{
  "hidden_size": 224,
  "n_experts": 64,
  "d_shared_expert": 0,
  "hidden_act": "swiglu",
  "moe_layers": [0, 2, 4, 6],
  "normalize_top_k": false,
  "routed_scale": 6.0,
  "router_z_loss": 0.0001,
  "init_std_router": 0.0162,
  "lr_router": 0.000773,
  "tie_word_embeddings": false,
  "optimizer": "adam_variant",
  "max_grad_norm": 1.0,
  "train_tokens": 338400000,
  "dataset": "wikipedia_en"
}
Below are experts of layer 4 (counted from 0) of a mixture-of-experts language model. Rows are named router (the router's row for the expert), gate (a neuron's input weights, with its number), up (a neuron's input weights, with its number), down (a neuron's output weights, with its number) and show model dimensions 0-223. Each number is 128 + 24 x the weight over its row's rms, rounded and kept within 0 to 255. Numbers have three digits each.
After each expert's rows: a language model's description of what the expert responds to. This comes from a sample of Wikipedia text that the model never trained on.

# expert 46
router:094137118129111152109137118117119106125127162146102133148128151149087106146143109162125137083119169000115135124151120118146134139154111142117114145112150097129106098126150131123170125115112134131130089134164144158125099150110081157150149131131113156110123108123112165109132128117193177135142117122016133151122136118172151130102149136114132124070141165080163115099079111129110127130119114109133134127140160136144111104099095131120152130161131099141135143100088127130159114136155110145123141157177098149114145118118124114129120106133125117154110180122126139146097138130110136131136122126099133088110129096075129135136160149151121143115107114143128155126145128127131140106149
gate0:107120132101159161166119151117093092104146155138102139102121167093139143172142062120122146152117147087098122138116079113103126127141125146128109132138131105084148130129175111183108146136126096112181129117123115123075120121101129099127103120119091113105134160141122090138164140135099100121180119146115120110151112135122156124153119139117138122141104156150088096111135138175138141139076141124114111175112133147144170165112089140072108148149159116114133144126118145110132144153149182121104097108138065137122141150122121093120136111120122137142098113131113145129138131129128083127097084094123144083147143095130146133180131081156136152138149135162160151141148146161119087122090
up0:119114116118120180144097150203119133104094154108163109105172187116155124129144098094142117152101097131123094140161100107138154143163130127128151120140067120110161163106134133145119102110156124120170085115102146138099153139127145150134088121119133102099105151121138106130132155163109130097140120120192078111169165158102128169119123122140107133159131156162142123118125149127146148157151145149120138069132124176135138122125106129132113129143140092147112119123084129146099132113154152103102148127154105132165154162095139094129116128144104135137124117112111113133136116151126119099114114139132146122145152115108157157144137107146160135147168108125134145152124209189102123176163
down0:109126106143101135131148103136134135084162119158114163106120137138096103124142109166142144130148117142133097113109131134138160073095103151087130140105148131128115121123141116120151173132157121090103110074109101140085155134089141119107144139135074167126122085133120164090176128103102115167164170147131135080166073170073135130119134152122167137100124111125162121131091105104081104100118124124121138105144125172145135107151118138151124114110125137141108093141123134154120116188114109147130130124132132117140154161131077081115125092092132155142106136139179108159120115194125177118133134141091153124144160103134127153109140126104126137168117140142124121160129151148096135155104
It responds to: Sports and election tables. Table cells with results and totals, such as Win, Loss, Totals, ± and − swings, score dashes, and Kitt Peak or Socorro.

# expert 0
router:122144110129112144133124130102112128166146181117120138178143131145072078097090062127146141111106131098092171150120124124113123144178131127129113127096169108070147116148144119107163114102091111120094097114158088139130096140125081124156151110139117150114096108139175140128122145166138156155164099131114113142099142129157156119108154129128135137118141184135183077099086114145108144126139133115148126113140166140177119109133115151108160104122135112131106174129086146141125124103116127160078146166148109153124143131133125108091114103132148104150111186152086153128096140142104125106137119130123132102114119095077138122144165122147095171139124125143113145118160142135101109120135
gate6:125160124097117149146123131100104121114116143145127117093091144155136148154088127115176112112140108104108108152168135145136123121171117161103095140102118134174106071086147130130121143138148117131115124171121136177089124113103164154167120139129113119118087118097112083126143098104132150144104129073086135130094146161125109149142176109132139092111130122123105127094159084079117126123121131137143108101115160142172132136112128131162163192161127133173115117119140163094147123162105109123133080099156129153123117126100136145097108125086088094125182120143140106113105135096119173117146150088118164091142150156119126162116124156129140134087158084135126118106122099126126112135164
up6:107121114150123135135104122136120135148115114115103132155137106095141134118151124150130198154121127108103116095118126140084075128122108155102154138119108150112120145090106136145122163108112124123156114075072107096158131130150134134134089127141073077143091103094131124079114150106115112113138160128145085120101162175160143131087126129097100126142148141189158113160113106135090211134103136127106130129093126139161125128142126131133159115147179112142134099150124126111119131152092137127095112130132142084141140116099150094095145120136155095135121118096101082128166150139167140090118129137101153160097140135130114122097179132167159123156143134157086103114136088110128134135123
down6:160082152093188181126152143132136098142152061123123122161169114134124072123093153133137146135129140126115144130142174120134143128100091176145111087094144074152166124129147116130100139124136109115105156124129075160161147114147128119142121168102104106121130096110107112102122152133137120063150165122110101125153099155154134135122144135114121138080140137123150113120143116134114097156145121141128145091119147110157126131130102124085114112129163134160094138172094116087119119159157188156120100115124148119160112116120144147136109104164143103148129144113133089157112113142123112132111146110179153151113135149135138141121132104108117118146099155151169144158121137181063112107125
It responds to: Census and election tables. Demographic and election statistics text, especially table pipes and numbers near percentages, population, households, census, like married-couple, Total, housing.

# expert 60
router:122120098119110117116122125100157103169158156137111117154121167134078081135137067131188130097144146066138146129130151102160105163141105103147117116116143119122114106164121126128127095120118140095137127149135099106120123144141113135125117154138108119139108137123152176163172145138148175152140100119122104156166150114157159145094121163106125141112105185114157104081103122132121144099107136097133142119109173109179125106157112159119141139108167081195107138156128122176160106110129095164125127156144107103099149120132128113147126158138140101146097145151135152151144123101105131132109097128120169095096154111077150146127137165115110156129133107142148176125141128105154160143162
gate4:134101121124114118083145102099150118179140176180127107162085144145120145151105105119124153103167111113118068152144138105136087139115123111107120138091103195125090096071166138117153149109125083158172158113110117121107174137128110094128151109105141106106159162155105111112157150078139162119159125138114164121124146111123113091140110134110154110103139130134170137123150123136124122165137118108147130094092098133115125123126117177134132147133145108082077116122116090128125139083137122149136123153164150096159160092169166111123122108111120136106120144144130161137093112181125138156139113101142134138149114109135123116143120124149184138148132119143123096127151103124078139114159
up4:139120089166135115114172092131163098164113170122117154127097135129123103191067157141127092067131140159103097117173102104113135114116142110133145159108090149143129120096159148095098147138131099126128129145112162128133155098101154134114177142169130128150145122132105130158144082088128162126124127102132133122147152130112100151173120077135152130158121151113104126108116150121117122136166133169113105101120104112093129153112137137117157145109129129102130082134127097139135155085127150110106152143161146163114167084121106107150098128145150163127098119097153167108146140162152162097143094138192149177111142126147113123139115099129160118103094169120147127141152127135108109142142
down4:105130124153085115139155145114123154096126146152116123132142125134133206132067119125131147118108139149114096141133122137118129097170163148092118156148100152096134127127144132119144119102085126102146115161109125116175118132102132117120163121158122100165098103181103112101116091100117108117123142124162156049163068119108129151119103118129117111140101092140149067128129159125142095139125168155142153117124119137111104126128116122132139116096086100161129108134130160130175109158159113137087087122117111104135109161141114115126151127079111157105093096147122142169145150159097126137151128111125089156103121121127090128151109131149143084126137115137116161097115064123098143163100
It responds to: Of in institution names. Prepositions and commas inside organization names, mainly of after Society, University, Committee, Association, plus de, la, du.

# expert 4
router:132112153110112120128126129103148109159160150116145146145112164124068116108132079163171151069134134028099131129126143095159103118156107117127107130129148100108136075117127124129161095087148142120108130118150122134112110165119108143123102118156102100126129115091177143149144140138172164113183127101024138130119156132164131149088142114105147149098132182104139108106098115143117128120115140111141121123094167169146104134129133125113094128120164129158109160102089121147169099122123100141120146134112112118085143103110128125124148109146124121159121152125130164137116100120138134123087093142102116119105100110093149144108135142120112140093137125142130127151123141156104151117109
gate2:087117146109143165148136112132150160154137142175121142144103124199164152121144159155163091164106122146117100113129169182153159124163074139102152109122128127105121145084083146175145160134121155128139093146121107106137103107103146115148162133098079148094144106127141140158132123082124106123132129107157119133152126149104147120117145138098109139127141111088145172112114119171120144109135125089140147092127145128119103115123142126159129102162129128128133151173163100151151096132152150103138099163110113079160135136118092143171137138090105104156143119115109134148145141127065156134119131086137141134187160101105097124132105115171125134102148127123125131135119141167108073125130
up2:124104120157146137135117141158140116107147117179147157134157134127149134102182130123132094142129160102100156089165141128118083160147109127096133150136183114099087131176151159157094109138156122155118098136158138139102118153094138127116124194117107122135119130168095137156137163118119167146078133113152093120209146163093118074085145146133125152131116105167116099086161090152129136140113150106110099096124152140123125096109134145134107116144117125144140141108160131138161117138167176131153091091152104142112096122108112138133143145139146115119119148100126151161133159091141087128133093084116111125130130129152125112162127137108117103123127118072130153117127138168097111115113
down2:150161129145140092107137160112139089090119128164107120102140097114067162088168137145138138164136142116121088095113089131117158097166102135120102174116151144121128134133116121118102074107148107132126154166165123126122128115141092080157131137153137162108150191114147114121166121181128102147144101112109131128099136146108128117097151101132129128121153151095148171111127129117132108128126092073166130124082179116134161133116151117128132140103130150114113111110144088109133147142130164099122139160125142163151149112120097135141142153112107165121119131163132141136126137139103184150145142140109116096179124196133105124175137126104111175144114111114126134085119157155100153093139
It responds to: Taxonomy and table cells. Taxon name starts in scientific-classification infoboxes, such as Eudicots, Polyphaga, Anisoptera, plus table pipes, separator rows and Apps/Pts headers.

# expert 27
router:106143106116109126118133113082159087140137152125110108154140146123093071123129111153137134083129155008090135116129158094151112135149132099132108092148122116122113123135138103125132119127113129092130129130166119135147094155100113123138151144137125102146137129135138145136153141104149175148136130097077137160139203142175164146104166149118160115108122130109170114095110147133115168111096125112108139129139164166140103118142127148105156152172148101149134185091111090094162091123133128162097124164142093104131167100138143111131122161125128101094109148125121163167118114116118132142144131113105141068108105118094128144133130152124102162124115095137128145115133147124134136132130
gate1:144172099138110101104118136111084104119105122117141170114150113122121114106122106152103124071104127163148143122180136097125119148165117169142144105065133119111116142129108106101150157147131084093133122137124101135101115128104094099147132118141132186158138124121111145107131092164133106118113138137098124102133133101091138123116095086149117187093166129085128118171099118132124064099122128130140113158122125130115188089124122149133099129132087122150133187108132138117144127178156119137144144146098182102096126131116156145133168124149118127136163142150099099113167144071128093120130136151116132132160117124135124150130100127164133100098101114086161143153123128095152139133167
up1:104071141140172110120122066120132104099098120094113144146169114136136150106088128166106148121128129156120119111151126114131167127141164107111109133093145087140089131123124128104112121177156126118105108117143124145147121168136104116149154161130137142097109110173126150101126110141121120136126137116143150139139137151096122154145102131128138140121141113132170130182086153176109109113123086121086116093172153115095123157162104149164111143118129136106134122095123167103146132143114135099104192123114169127094163146148115157126114157114105171143130136096109164119143126137134131132110133137105123148138174165146120154139070210135130136093117092151171139111123088109132159169158
down1:130111129136158126073127116108141116090132142136155076130162142104091160122086076103148143123124156134111097078120122072110123159136138139153185136101123141119132148119158120125162123106120099139084121132148125124163122156139134102132140119143142095137154123127138139149103121129161153106140139147109148112128160114118122099141113102124098089156132120176151124102125138113145084107114171145126140145147130093116093115117084173096112142142130106139117108113157152142143149156109103154151142132156084145123135165169103051134122085090159123104153206157088112113119140103104139145118141151136134135102117120113069153134100156148147147128125163122125118110102155125178147096157
It responds to: Periods and abbreviations. Full stops ending sentences and after abbreviations or initials, such as John D., Ms., Ave., Dr., c., U.S.

# expert 53
router:111139080134090134104133110101157114152140161110085087163121137132107119148132091146152128098137155116078137129120134122167105127151095115123130136143145162103101118123174115147153113087135151115139113105129057130130080164106115171165091121138107152125146160138113144133127139122179156129161117135102093126140153112155123151116156153114137104103168193096157126108117111114131136115117119093115146153144147146182079089121106147116133141152164120127128145161071159146176109114137131168106123117164091168105132103121133120146102127101131116124087166137135151130104092100121141127125109135144120098116079091094122155153171161118114152125143102112146121115108123117109143125170
gate2:135132158139138156104098125128123154144142149113130170130113097172117152112162152145105109132139138139131114095113074102133095151141114116136133117114093097080090137129150127140134112179062063122143109158162174114123126137159099146139142154116099152118110126161105109134109094119126118127109146122118147120152103105120128157132161118097109149102155144145169113145119127116112082149130109128135142131123146131146153118072141117132105129159161076111153108107126131147093124144106124129158111122095152128148120204119115093125142115151094142085081148171133090122118128151091104157143190100117113177147152130104136156142158137096097168146144114124087137105152119139101089160119
up2:113081128153114114174149081124125118140143104131143110179132125114131144125109107136106130168159159124142140119103142108132157119086131123145155118132132158145136120144157100088090127087150158105083126097140141097154153104113147104086093167129144138160159146120117125149175163071110135123155165126135112136113114175121124089157100153093112117127139148162094118101136131114136146108086115175126099148119104151171141123128127146155086122131107126114165085140118128136189101148102119100175139146106149142132134133101176136174152167118112132103094106098126152148100129148168114117120116120154122088133143147120152126149119090157086108124108139110121101060124100089147119127111
down2:152085128103147130148054144122144108135151105128121135113132114141140136126143089130179104157154082163124157112134108141081089115136142081166159145092136143085124121147133139144125145114168129137164126140135132110149111116137119169127154109135132140106155089146123128103144097122135075149108121116119094133099147132185113116146129112118134147124120159159146100134104146093112149114154156121156123161124099097130092117181138151139150157115087145087131107165093158105131123156175115138113096096125156142117152123082141129124080162161136152102127142094127144145147134143137107114144098122183159067101156116140139170086138134110093134095117082131121117138113138181131133115112
It responds to: Main verbs after subjects. Finite verbs and auxiliaries right after a subject, like "was", "is", "are", "became", "won", "played", often in opening definition sentences.

# expert 61
router:082164134118089121099121125120161087152126136115109110131138169148081107130127119131139166091099156126093143098142166150119113146133111115117125109117118135112106107135149098108158124108095123075100092135157083123150077177124100134168138144152142151175140139106135154115168154141203128132141106136068122131111186124148125172116130165106142119117151151135151081108094098105134155117130143130140133131119140124136087103128128141132123165173136068125112157134087101122159092119140124169108110115143104157122144101126164125156089133127121115088119155121121139140123112130087139106102135144144163088095084110134132147153151123137088139120142111109151156152118135112111147173133
gate1:110177080120134143142121127148157151117120095125121107143157163107098137126139137146168131142110091119138155149134140119170148178097127139130094104118103163169110136165118127110127112069127108124161093097106114146118121108112173151094092130178121116118071115092119099141108142104121128136114141142113105120087127100131130125076151064140124112125112151137108117165103090122123111110080151134115124081166152148112114163104114096135114085145166136155077134089119177110145126081118116104148155120144119149166135125132145132127153124160140135103153131132110121120144108140148125084155125140131110084139110094108125164119137133137132141160151153122067182115120164099151135149151
up1:139091157114149124080138155136173124144123116127140153119150165116064115138100122176121108091139129143135109169141093158120137136106101117120161083104119079146154127111151080109152115095142131102104121131092109144144140161115131092187160164129124130139154090083097148152174157116141110117123118119089159150143150120134143113142108136130108147117142115106103107190128135151137117150146093133129137067194158144078097074138123130099121162147153130116114122101113144115159140141136105118124108144141109107129142137126094148130108167152145148117144149109098146115113091150098166183131126163079173095142121156152123105140132151148135135151118132094124124133132096135136122140137
down1:113147093102103098124135122130115091146127165132114160103125122108135134150154119127140096151101160159136140123120098186135082175125138156146142163124129078133082112100124139122130081106099126104107084124130101109121120121118117176169141138139158130130138145113093140135105112161101090131137128139134157150126121061114125095106113115130158122170134115115113129089137152122132161096126156128093146088158119131119133134110159147170125110102149145116125128130145142079092109134178157130117137161111109078129123128143181099148167126109111098147180061119088116122137136148150115125099122150089120137147096125117128102125123172163128119148131100106153113055152093143110125167136
It responds to: S-ending syllables. Pieces ending in s, like as, is, us, os within words (treasurer, leisure, bisexual), plus was, is, as, be.

# expert 62
router:087131097130111144113144137141126101142150146151155087147137139140074127143123077124167158101123131072070127098108166099128094140143136104129120111104127118126126115135139129108165118114133130089119127114112117118157082183115090126153109169141085127133116109127132151132146120131159183128153086100099120132141144152168184132096157148094162106107133137134150087099121129134133137104131147104115145120124162156158102099127094148118131154136145074136117150086135120153136075122143108133105133159187120147128144102113160125159094136117164092097108150123116144129147111103148137110145113122127162102065124082087163142137114136111075137141126097110144154147158154108119152128126
gate1:093117091144136107121088134141145158167114101141141138095115139086128165130130151161107129112143136129132143111150091082140098118157122092107116166103113122115142125092088155123166090102137143113148142128145136110127157110066101139153117119158104129139097121151122137130157114112157131113140136088134166140106104164102100118135100123159120104060091119178172082157120120092144160142127107142110096094113171116165135130134108098149111125158176152119118098104126151092130120127120090124164127130148105103090136175101100083102118137109114119122142137073148120134100133143142146121135148121098145115193159101168130160117150174139130154152118121137106104124126114112125103144171
up1:117105165171139098155122161130148154126145141144126117117105166175098139113115106114133111098134115136110179103160110173094103125157079158141098138194147124162155161143114138131166139125127120152121150158147136134091125113147136133167125150137158129107096085160115115122117146090100158117133119135152114115113109115143167126151137131123108121161138116107133150168153110093084131118106138093182141123092099102115116162105152134159086119136119103122095132124111104132103163080125113180167140100161104137168127121130144121129088148104125158143113101099126120105142132127107142137100105148162113116182097162124163184147137085128164145185166122132134125130135110160132142114114
down1:133128101128142118149125111141091120144153151142101167148115089150134092100144135107092133167121123143108136122134165147117142172077112161109130119146154148141123109111128116097171099166134118183156133094072148114111122096079124094080119122107141083157129197086131132130139154138162109088136166106117143150142143124123103151143119159116125170135124131103106151127115152127121098132098135105095114107184145148115136136125084145070160098094120149154131166142102112159152131176107128151109101123187109112133149089156132098101099138113134141142132124152117133131140123114098126140113135106164104096109102104130122123121090130130145117108149155172100140098124143125103105182152
It responds to: Hyphens and quotes. Hyphens inside compounds, dashes, and opening quotation marks, plus the word as, e.g. spin-off, better-known, long-duration.

# expert 25
router:117129121102102140117111118099141110143169145124104128151136154155110097130134085148138131086117147031087148104148102117140114144167106128135118113144150112115136125134136114131133118106094145125145122139150038128137110182120085142148160129142134110122101143150153134125156126129145163144147083108044115139136187140164125136090166119108135141094176187094157115129103123114120173135106150105109131121129154120168117124125108135120126144162164098117140161078068140140153081108144103160134159156161122142125153143100132129128120112129152089138111144134108144148128115129121128128132084117099123116104127096089165124125146132127136122122130092139154135145135151126111153119145
gate1:134129139152118111098123172133100112160131142092155130119090091177112121138124059100145115112144093139124170122109120154113098125162125065132117149058104146082159118102084170136119141099137058151153143121127126133109126163127104152124137121186114138162131107130110105177118131108134135126110109151111123121145136151122159113135143115164151118089130121145155099065126116186069096081154123116140133133123129111165125158115171160138148146098111148130113141140160125113116153168134157121089131114145110167099137119170116152133145088092127147150117128114114099122117130122124167124125141123139120100146131162111081100131143119155122119134146144103085149121118125150146125105139
up1:143172133117119144112136123118160113144154118105121128159106111149126132091086114086164103110131112107145138130134102112088175175103142110094141126126106126101149159138106138152124091129125112121163091142134048147120121165116174120140164122154098160144100128094146144163088130121119136141121079168140133154163140107148121120164118102072143151101117086133168140138158091123095131121143140113123142117158129107123138143134147139177149122081134132156139170124132135164091094142139151129092105127116111128158167108148159096145075091112117104134154092118138116088132145089153140149111132107142148120081155124080165084133163146138119136162130141101115124127102095128151138110154
down1:125123169151129123149079167138137097117113119099131156128076167157114185169098125151180108068139140147164133120081114071099087103117133133147109142147159171133130107142120159110137103139102111158108133118115114103129120142146121121150131060116135154173143113147131115154109129158123074123096113135151129114136146128139089144112159124099147115145156165131168081081142141137115089131112147110109144141152091118144118112167135137136141141141176147156124145143134160139117121139107099118138126130148151131090110128169164164128146075114123180116151123135146136113103168138160169181112120135132165142099152145143143126128119106118123090123111108130143144128131115130108128084082
It responds to: Table cell separators. Pipe separators and blank cells in sports and statistics tables, plus punctuation like semicolons, colons and arrows between entries.

# expert 56
router:132142082130113133121127128103129106141148156140119100172121160121084099145147090138153134116131163000108142145136152081154136130121149103144105112125149125118108115154137101145165120100148133105130131115150124135124105134125119151126134130118115100139099136119132136146136149107196176165124135091052079143138149151191127128096154155102137127116140134106150115086116093130129149104119120108148150122151175125182120135120113150113146146149169084151113151114107111157140087110152122144118126155146097114136153115145150141128123156131134105127115146141138119137149131115120131129149116130104118090094138091070142132134129146132099149101129116137129142128147115098138135141121
gate1:148128112118135137175152115139109157150115099075098122139138117133125120132176101134146105150137109112126095153108141103134142160139131124150143104162147153163107145175127120150132167131130122171129139118126143134108145117124149168118095140068108089114143101070110135134093143116159146115136132138123126165144142108090147115089137139158139111156103107117118137108131099134149153128101095129169128155149149118145089161121067146101143099162138155087152183136117147139123112113144116103117138184193132075157164103123108091133115136120096137130149100155132137131138103129121109126123152100128078084072109170120141143179106131127145118146078116133120134105130128099082162159121
up1:130133107157162064138186160116137139149140114076079129123156162102160079106153145129157066151150066127130113106137133100108134133098142093110160099100127128140134147159126090138128123137148155119112118096125147139133098120146111151148148129123126101158148157115116109114119123126159152151098134137106171123134136125143136111156099077148134122118130120131129163132131121114148103110166140104144114145139123101126091127115136097099124169174141113136155150097136120154158108096160082092121143081158142122179086148093159123136131111142127138109126146115094110171168098137099133129124144150102113103116147154156186121154094130137129086147105144077104134101144138118076134151141
down1:150146154178183148101108123100145145128125163143096113102105128156127140123153107106173162071154150158119181156141110124179147121178092073168132111100124088130099119123093120132120135151122130130163143112163087105115141122082132115125115137125138151112125130127130131141143150143102122134101104115169124098119115104151134099159154093135160128145111127129144088136145120106108132145115112129126114138112116159104169109142139142127115146107128124135133143123121095113113200138124161141171120101160177140102171110110149158108106117180088127139106158110106147096077166135106099152103111135117116151119142158166106140088165125127154149129118113105136144085074128126147125081130
It responds to: Personal name parts. Pieces following a first name, such as surnames, von, Jr, Mc, and the in epithets like William the Conqueror.

# expert 21
router:137139104140121129102132124082145096136156149121099124146138126133095108149128091142137128126147166109106133124129147080136118165125121101131122108097135120123121100119145099141163110124115132104122147129162112116147085150119093133160122124140128129168121156122111129166169137101214144175136091109039139154137155161182167128116151118098135140075135146088158103094079108123144127080133105093139138124150135169138093113130107135114157133176168082144102161104096098141120108104132108107138125144172119097132161084135129124157150156094125075098096175170117134125151117108114124139135118132126132116138110099122109143162129141128115118112141091129163141157128128112117156118132
gate2:141167122124129198135103098127093175151130166076127097138057134163157111164134145114127130099103119121109141143117110101126092152160185158123112130121154157138124129146105148145153089114139192168136084095126150097104169095129111122117111123145116124156104144152144115090111145116127128125135146067123098180120119145146122103120152115143112138068129132150126113062111145139096127117147102145130120133154146127157157132112149143133134088127130125148165108117123155146164107115118143116138111117123138128122133170095102108105131150146144140148129116152101118116086162140134171140135127063134135144113109118127135150161145111190082165129109127133147116106120119086104136116149
up2:127104162161139165146122080095123163095139121129111105118132124128152140101123157131122118120120102133130135112108124130126139108154134143102137147116096141126155150089123143117109151140155105183083159178141106183100134112089127146143146136107147159122139142135110146124123096097131093150116122111137132144119128172145148098115121102180147101106159124164168088126089121103110139129129141146122121129102108075167126109151090180130132122118129148155152154086150135103135107108142143146097121159078134103149072149109151127134126139141177119183125125128140140154102134084084126133134059133137147142131137115121107169148109131096104168124153126187173145116175172170112115125128
down2:120130125134097133110085103150088195138156097109097118132118086090168173099102171103163119134141118104156159098140097105141130116162143116094188130152117142126084132116119133137152104121190103092099112086143181094137104129109097117152099137100104115141112164111166109120134116117128125096138127112142135133121093149082170162131170088148150144157145177097128123094104132127138100075149143131131151190123130152111112141140134149140147149124133167103159126101142142125164169132125153114132072151129147124153132143110081161141148138134176115121122136153140138124123150151155127125116125142109126140143158087146122127134147141155120101140145151098156136116147124122120146091145
It responds to: Personal words in quotes. Pronoun and verb pieces in quoted speech and song or film titles, such as I'm, I Am, they're, You, me, plus man, woman, war.

# expert 22
router:111143108123099144135126139145124139150158158142118108132123172115112126121158117147160142090127119000084154096134157094147096101131140143122118120107145122138102083142124132125164118128129142112113121118154077117155108153144088120138136170160098117137131103110129147121149158120128171106173120101114107137129150131166135153108145143101133110147160209120156095127088124142100132122128144120120125140117161194150100100139102125109122166154150099120113150101090120161123113109131099131104116156168134107118126121121101122143117109137116108165130146141108169117105104101136102141151105091140160098091127083133149128156142141143113155100152099141148122118125142164134158127134
gate2:102160109137095111115130084131110111170116125131133122137142127116144123116174084118119150113172175097131147132120094103160131111128153129149105122108121093063070132172094101100146109117128106119126145125096125089154145082157128112144088159117094143155122143119116106128139120151108147138125159150120167134118130174131112123164139192107181180154099080139135119125141100145143116125128111141090135071098146126150157153108119130067125099118160104147120096122133104149120153152129110115114103099133107113162147115134140122127147134113143120130146121111180149135132139126166156089159152123116127131111194101134170130152135101154160120147095097126142135130095155131137095162108
up2:150099144094096098125100136133128078118144069113119119163100117136112125143144195131129123092117157102128102156146079128142102137108169143087126129149141107161122080140147136162148116117101122155146135143155140123122125155129121157153122130125135110122107150179146108151167116147117080148164139098114182156154145112128117179097141127126156109136086129101138130131126104131171144117138116154079124085091119114129131089130136108123176113119133121160110080106135111068149141119111139133102124046100090114122129137139144149115121111123129120139167105118167088115153142123147141124137105139118138085065165126148148123119148099132179117125125110134158134108105107132143105155154
down2:142151110094123140110143142099109085134147107151092155146144102134076122134128140130089142157126146147157087104130168073129141103108138134149128081095109157129153114123114140107118136146156121119136121131106148130139160116137126128137140103128133141136120091145166126168138122145117125118155130128138131159136130165075146126168115139131173104136201146142129121159138127111179095148159153122102114146140125134105123185151084137109139147154165103100117128130151132186199076118136117121122150157100145100155127076112148135133140152112108139115163119119078117163170126132150159138156111132092178178109109108165120069132127142154131101171157116112133121134145126141136108110153
It responds to: Infobox list dashes. Line-initial hyphens opening infobox fields such as Allegiance, Edition or Highest ranking, plus en dashes, degree and prime marks, accented bytes.

# expert 41
router:122130077135106166151141133077160133136126164142105106136121132151073080148107091119163156091146161133103164084126129139144101121141118115146110131130126145106104119142145140151140132122116138125098127102148121119144105171123102141148143133148120146143110123117150175129122111132145172116126088102146098169168172146137135164134160137110133168087133205147135123102118093120133169102097124113111164120121174117156120079101124138099140157142123116146124126166060119150148082120123099103107145170157119114095155094098117106169118154099135115115112155131103142135128121143137130096124116150129147104083136094067156157150153151099086115153118114151139156135137154109129152135134
gate0:160141157096086140140148101135108135128147061151088119104117137100148105139138114080185095126137121096089105133102148111176166162180113127177136120140114105151171144112134112170135144087153104118139150116117136113109136134146157131144158145106127134105116108172135137184159120139118116121134089123127107122127156086134118163110167177146171131141174107116129122107120110140136133127105142112125111154172158135129105129140107133172103122142118130149152140122156110138120139117121133135097113160121140107126146152160146150153134100156163141112119121110124129137169181147071140101183122196133138119111128102117095109108137120166120140133104102149095110122123143120134086120192
up0:118118160116079139131156119120137142111150094151092116110107114100103086127108139149158136136151138128109127102141116134153135131086087146130143136121101125125156139111110123157129136097184098121092116107098135091116122194114138110107102111153096154091102103153117087109121171082145133123142108139113087161138114071113087176135172111124145119159139163135133129130129092140080121142121116133140127146182109135095108132100116129150118125160122137111156116126168111104095089130089147131122107162079122097145096115139156106157168103105126127090130103115127156131181145150097145113129086121109149154104128173137112147106156116192097121132083121124116133154121129124136089103166
down0:131124088141139121125117085131101117135147062109110151130114151130189138156175115114116127149096115130089182118076141151128124113112129116094084144118157143121106134111148176145112141161148122121139151138170109127180127114113096105135126134124114150121112124135129137100150162123107131128162131141139135092157110151099116137158144126196121120160155126133146143115118132092147099128182095099120113160074136130142083137157143103134123114152150101146076114146045124141104110143127129072118100133124148067133165131136135131137130099136113150133180099156121143120140157158124079165131097106153168115138111113115156136144140143142125109089133118102107132147086138111141118141142
It responds to: Direction and place prepositions. Prepositions after verbs and participles, mostly "to", "in", "on", "into", "beyond", as in "taken to", "invited to", "located beyond".

# expert 14
router:125133115115107152142162100090113107122133139133118089164131126145086092161113076116135119109150132121118121099110179130117110094156113133155105148143155140094091107131156160148146107123107151098096108118113117143127078165103101152114130136155134157151119140116143147138139130112144167163130087124093108184151172120152155156127147143123156139093149199114133105110117068105126157102122133116146166133098195124183101077153115132120118108157151090112141125172075110150158100116139095129114137147144107141124140107136127099159096142099145106093146177140116130158110105116151121099147117092152156117120088127141149163127150133139103119158114101134134156116152136108118137136116
gate1:121143110115100149125112156121123125143119161124116090155151144136143159093121171134147121139129138128097099103123157115108191195169126150114096145121143105116082128154130122137146127094139123127138119145125095135086130148107139099133101148131114137128102101145139132110145098130134177173126113118088131159095105116137164123119127089138136073048133078128121131145107150137105097116168154124141123081161160166142144141080152173145095146130112122159162137136126113189118147147112133132128096144150174139147156154154143141138146111120162142188137133163126133143164110086163139156155148136110165093097112133130136123147101123102107133131147128145142125141066118130164147124154
up1:114160088100124171100103166156107108157116139113090124159107074120124148128085160121127097145159104116103123150108133131110165138125159132120126124099132107117088112127165112154132145085140131149153110151135107135143093152073119125120109168134126140150112091148122163107127136140136128155099147140133147144159161136153092117099145151132090119109129149150117129128080134152107131131182109163146141131154173135181114133104132153144103140155108145140154128131145122142141128084121095109139117172159135118117121179137137117117142154151130129160140131132114055142118089114161171130205174101112129118066119147148161134122153093118132135128124143139145125157085129105179085138119
down1:113119096129120133118172128135134129138093150082122098123178118134127153096132112103108128122130131153108103076150128152088114154128143152099147176114088124130115147153114157145127146150158118097142095123093098172130139173144130140153093115093147089091155145132125118146133131150102129117125141126137113143143127179070099115096113125119125129161156154101082138153110131124119089150189118134148167107150120112139098104128157102126155104098113122133145165153102124123092132134144137140103152101096136164111158167121134128085175131113148159132115131072092122186152116146180120134131141152129143112159135119127134154142103065125110140099079112160123127120118110147094079105160
It responds to: Verbs and verb endings. Main verbs and their inflection endings in narrative prose, plus following particles, e.g. aim-ed, welcom-es, set up, seeking.

# expert 38
router:096153147098117126139144129095128130154145176122113147122130153138083082143117105131179136116134163147121132110136154083152099132123106093150098096138141119121127107159111124124171117137124127095134147138106102092128122134126117141133117143155089148144123136125118139154155182124206145166162121102029130137140131114171185161108127144113121121116109147122147092093128153123138150124111123117141133117158150166139118115063132166122164126135145092140136137123073124128136089114159076149136166141147112080138152079095121124128135154143129106099129158144112161137087131095106116097170111152127137112109093120135144110154121123133111134110127093156186131119132138114138137136154
gate2:106148121137135172109125162102145116069138144125118092131117157126146167097083142124132124141133096121108145132141091112135131141151113129108115144138112149130114128119143087138145105104105106098149135059166116155157135128110111159130097100129138166129148084110137080055135103149123091112134144132141059126147147110118102170136121109121098155133105108113127064174129130106100139163118128126103136092118112137092131084118138155120088137180136135125105103142082133114114121109089139106122156122168114118121142143112144117103115119143137144129153139074147132148065119140115104123111117140133086133104106146151118098119173124167112125135059123120129122118099142159189135146146
up2:169109099160101122115167123106108101108125149112137148162162089121105154123132122122115105132133124126145104115141128117132150126105122158125100113136147082109120161115165113140098115122138118169097105128088108121166128155132131097078134151136089129062158103159108145117115125095098148141135114096152097148139118151095111155147110131121103161110144139162122174088095112121141112114119165175135165113163121140125134157109143150089128113124115125102151115122099096142113112081098108090148077115130097166131081110135105121110160146116118139109126154141072117138197141092098149099156130156143106125152076131149124117120096100102090058139117106133137115153130159142106148114119
down2:128149123107112105137149134135174098103121103100124059127133142108141148163152079147122148149152120145155118118130124145146135121093118126144099114080165081107152125142129138152112141151115104135138126133175095125163143088157116106127099144164100149099110125128151166148159172115141121169121123173100146103126110119122125101120143099141137129103094110104167176107119128186167113130100126165100158150101136105138141126136128160150097102153117141125190125166128123129111111091111101159130127112111102165129127181159122125139152159091071133101105151154121133141121156140130080145111124142123113111157127145177155152150126145107159127134134109117052136160103122136116171123119
It responds to: Word-opening consonant clusters. Opening pieces of words, often after the or a, such as th, ph, pre, inter, qu, e.g. pre-gnant, dys-ph-oria.